config.toml
d_model = 448
experts_per_token = 8
d_expert = 96
d_shared_expert = 0
init_std_router = 0.0231
norm_eps = 1e-06
init = "normal"
optimizer = "adamw"
seq_len = 1024
Below are experts of layer 5 (counted from 0) of a mixture-of-experts language model. Rows are named router (the router's row for the expert), up (a neuron's input weights, with its number) and show model dimensions 224-279. Each number is 500 + 40 x the weight over its row's rms, rounded and kept within 0 to 999. Numbers have three digits each.
After each expert's rows: "comes after" lists some tokens at least twice as common just before its tokens as in all text. This comes from a sample of Wikipedia text that the model never trained on. Tokens count by the router's weight.

# expert 43
router:605482402492545515505489517521516458497429520468526557413502515461514456594500499527468529439459570518506536539523488528434554462564446491473465523524484520430517607444
up0:550553549463493568494532473527440531491453492496481522558513561495575485560474456471504507545480514503496521432574521529493460512521465428544410542546517427476472495424
comes after: "-", " •", " sq", "km", " zone:", " mi)"

# expert 30
router:542485473459539516467451458590477479506454490440519543438488508468523507535514479489406516485468533503455497515491569503453483520478466457519481453458482481461504625490
up6:471458447442536543512459536483434527551503473492499533498554527483435485502520414506557479484517522495478486514522509504525504561547408566539560499481475479504547446469
comes after: " the", " his", " a", " and", "'s", " New"

# expert 37
router:506505482461497480493455541525545457487448550514556531471511506430486455556517553491420493482486522454484486559440511513508464528525464468561499553592475492541553617499
up0:566424509436485515477508521526391560503468509490478469496551515453553552484554552467519439456442532465449527451523551543466526534524462485481483518521418500481528477465
comes after: " C", " c", " G", " D", " M", " N"

# expert 27
router:511459490436562527467438485558485498429432504483519556496557527458445509497566510523516529454465511471527526527467551532491465507566503395538463532525531446509512560491
up0:548458468505572526486451543457517532476439500488563467479527502450468417400523499496518520527483502475461493537473495454511471467497516552485507520544438471473487548481
comes after: " |", " in", " to", " as", " by", " and"

# expert 94
router:566437437504583497542499556544529530475399554502532505507524545443443539489474548487463536471458512491472511500519538475427504424517435501508448573445488437519493514489
up0:496499463493526487503528465516534511505451482487495508457507581510499500500535482416481480503554477415579507582577490560503480493484462500520507471553472510489497495506
comes after: "\n", " un", " a", " an", " \"", " non"

# expert 56
router:460441524487571516474449479483498478407422469493558503497497554434527512542536553482456508464444515470465559536499518482528552498531470478571500549554463468496558600474
up0:497437495549518514478446470520558495523498453455467552562488482407520524545523490412529457482471605493525559455525562456536479478538489498476434463540450435478491565493
comes after: " S", " K", " B", "S", " G", " (S"

# expert 28
router:540450448472566531526495535559518493445462562461495560493567542491464537535543422507485506466578510503457541544484563503397539524546541462513509544549490497498512638471
up0:514445466524511525511495507499428485444503529518530530533465528437596480548450533480522574484524522485508453493509513555537507459548516533464494548532462508463477506461
comes after: " for", " in", " of", " and", " to", " on"

# expert 12
router:523457487430596541470496552548545443444471512431516549449562563503500505527519461510426477443508538471479502543498492530465476538538496443552507559521485472561546662448
up0:481451536468423554573436489525451460489514522447527516455479535588430513484486489566416525494558492508500418525603483480452481503516447490546501531508473498509480512506
comes after: " in", " of", " for", " with", " on", " to"

# expert 39
router:545504389481547520476462612530552485521492517480549579478471528486472551544550497491436530442467492473486586487533560538495513488569484425526466490539403482468594519536
up0:456527516525504538533506524467510503487515500428521560472630518530531437529468518457549574438477518448510442634493479489445459448500531450486512540491437485621510501503
comes after: "\n", " ", "|", ")", "\"", " 0"

# expert 5
router:583483451470594502426425507540526486459500525461574551484567567441435462544516486486468469460450517424488532541532586483476498481536488461507465511573490438518488561485
up0:567528540458480520568523526514537478521544533435509531421478506517589510526493572572477430481504502504514500488572604504448457558495451485497503494495447447480593489528
comes after: " and", " of", " in", " to", " for", " with"

# expert 31
router:536481485448556530511481512523553498475456487516521568465506568462410483518519512431520536441509541471476521520478562564490515501591553467486492540520505469502553564485
up0:544515499546457509457575597532447519488446583518487501495485528454542544521512583440488510489545475443435536530471460497562491575528528465478553467521512528585507506523
comes after: " of", " to", " and", " for", " the", " in"

# expert 21
router:548465446450608585483468568574498474443473518442532522461546557503486500522518467510474526475534539495476525559472556493453529526505519446555513575542504451522557666464
up0:568548543458490519470487530521525443490502518556545513478464539518466468487487490464477440492488448476452482513570490547554491536529435549526479474467471510504466452474
comes after: " a", " the", " as", " is", " in", " with"

# expert 17
router:582489447448588482529495555552525494476460552446556517467532538505530455575494502541476483465451503448495501566476569490466532544542517485506539539565495484488534566456
up0:574518557502461505470508548479528504459441473527493470526530550418446559494496492444523491506493510515497498556508464496456478426562466454521519510461507519547521519538
comes after: " the", " a", " The", " for", " at", " in"

# expert 78
router:531524486504579552578450591525479498504411521515525475486550490423476533456459499443482591444506517495495510496531543559462466468450471510540455577480485485503530499460
up0:527475484474425479489546615478491465550464477491495520463525536564491540575498443449484501496576468478434551464515520510438472525478444488536478500515465541445604482510
comes after: "\n", " a", " two", "-of", "-and", " an"

# expert 23
router:553508454474547527473481592510526489486477510482514516482498528504454545548500478491458520416520492428461564511524556543470493501532526419482483471564393467477576527550
up0:476572462502439467512533494526516371514510504481540597485538532518533451472536509556453518516535508439553545516485573496492539455517545551431459536522446550416563555481
comes after: " |", "-", "|", "\n ", ".", "="

# expert 15
router:545444435468561566470442514561521473451443516431516499455512549486511529509497459449432483491488504466513525564485551515447534531515495457536463523548503446538538693439
up0:505459430508552498486592516487500472537523496537446457479425536552377472502444459515462525527550522516458469454514579544405476496480450456428538416423494477513513543513
comes after: " of", " with", " to", " in", " as", " for"

# expert 113
router:534469455458561530475479516547551475444490520492522525445532491447510495511437540469468509461459529503427511514477516489519546508509443479530455452544510509498519548451
up0:482499584490481506574543577468465546508553442463474478523450545523458466559479447526503481485467470480516435511462540495473506477566513392528510503489487494498486491461
comes after: " |", " on", " (born", " (19", "|", "–19"

# expert 32
router:533533440473549526460514519533517467499454530495504518483443517474444518516555483492467497449496495408452488488540500555472489492559498428502507500540403475444564526485
up0:501460522492486459471556536576463538513535483468473453502469437537542436510500582525512573467506479505535502527528528547480528503567540515489490526572485435461469519536
comes after: " 0", " |", " 1", " 2", " 3", " "

# expert 14
router:539452507418607576449489559551590418457444533426533511475508578454503497518478488468471506500488566487476524527507532467528459538518518454542490541463516488518551646467
up0:521468530484519450503580479527517544457509506452474556507473459525503453413460452475575622489540519480547505492476493433552541515570490458490543542562472453457577502499
comes after: " as", " is", " was", " the", " in", " became"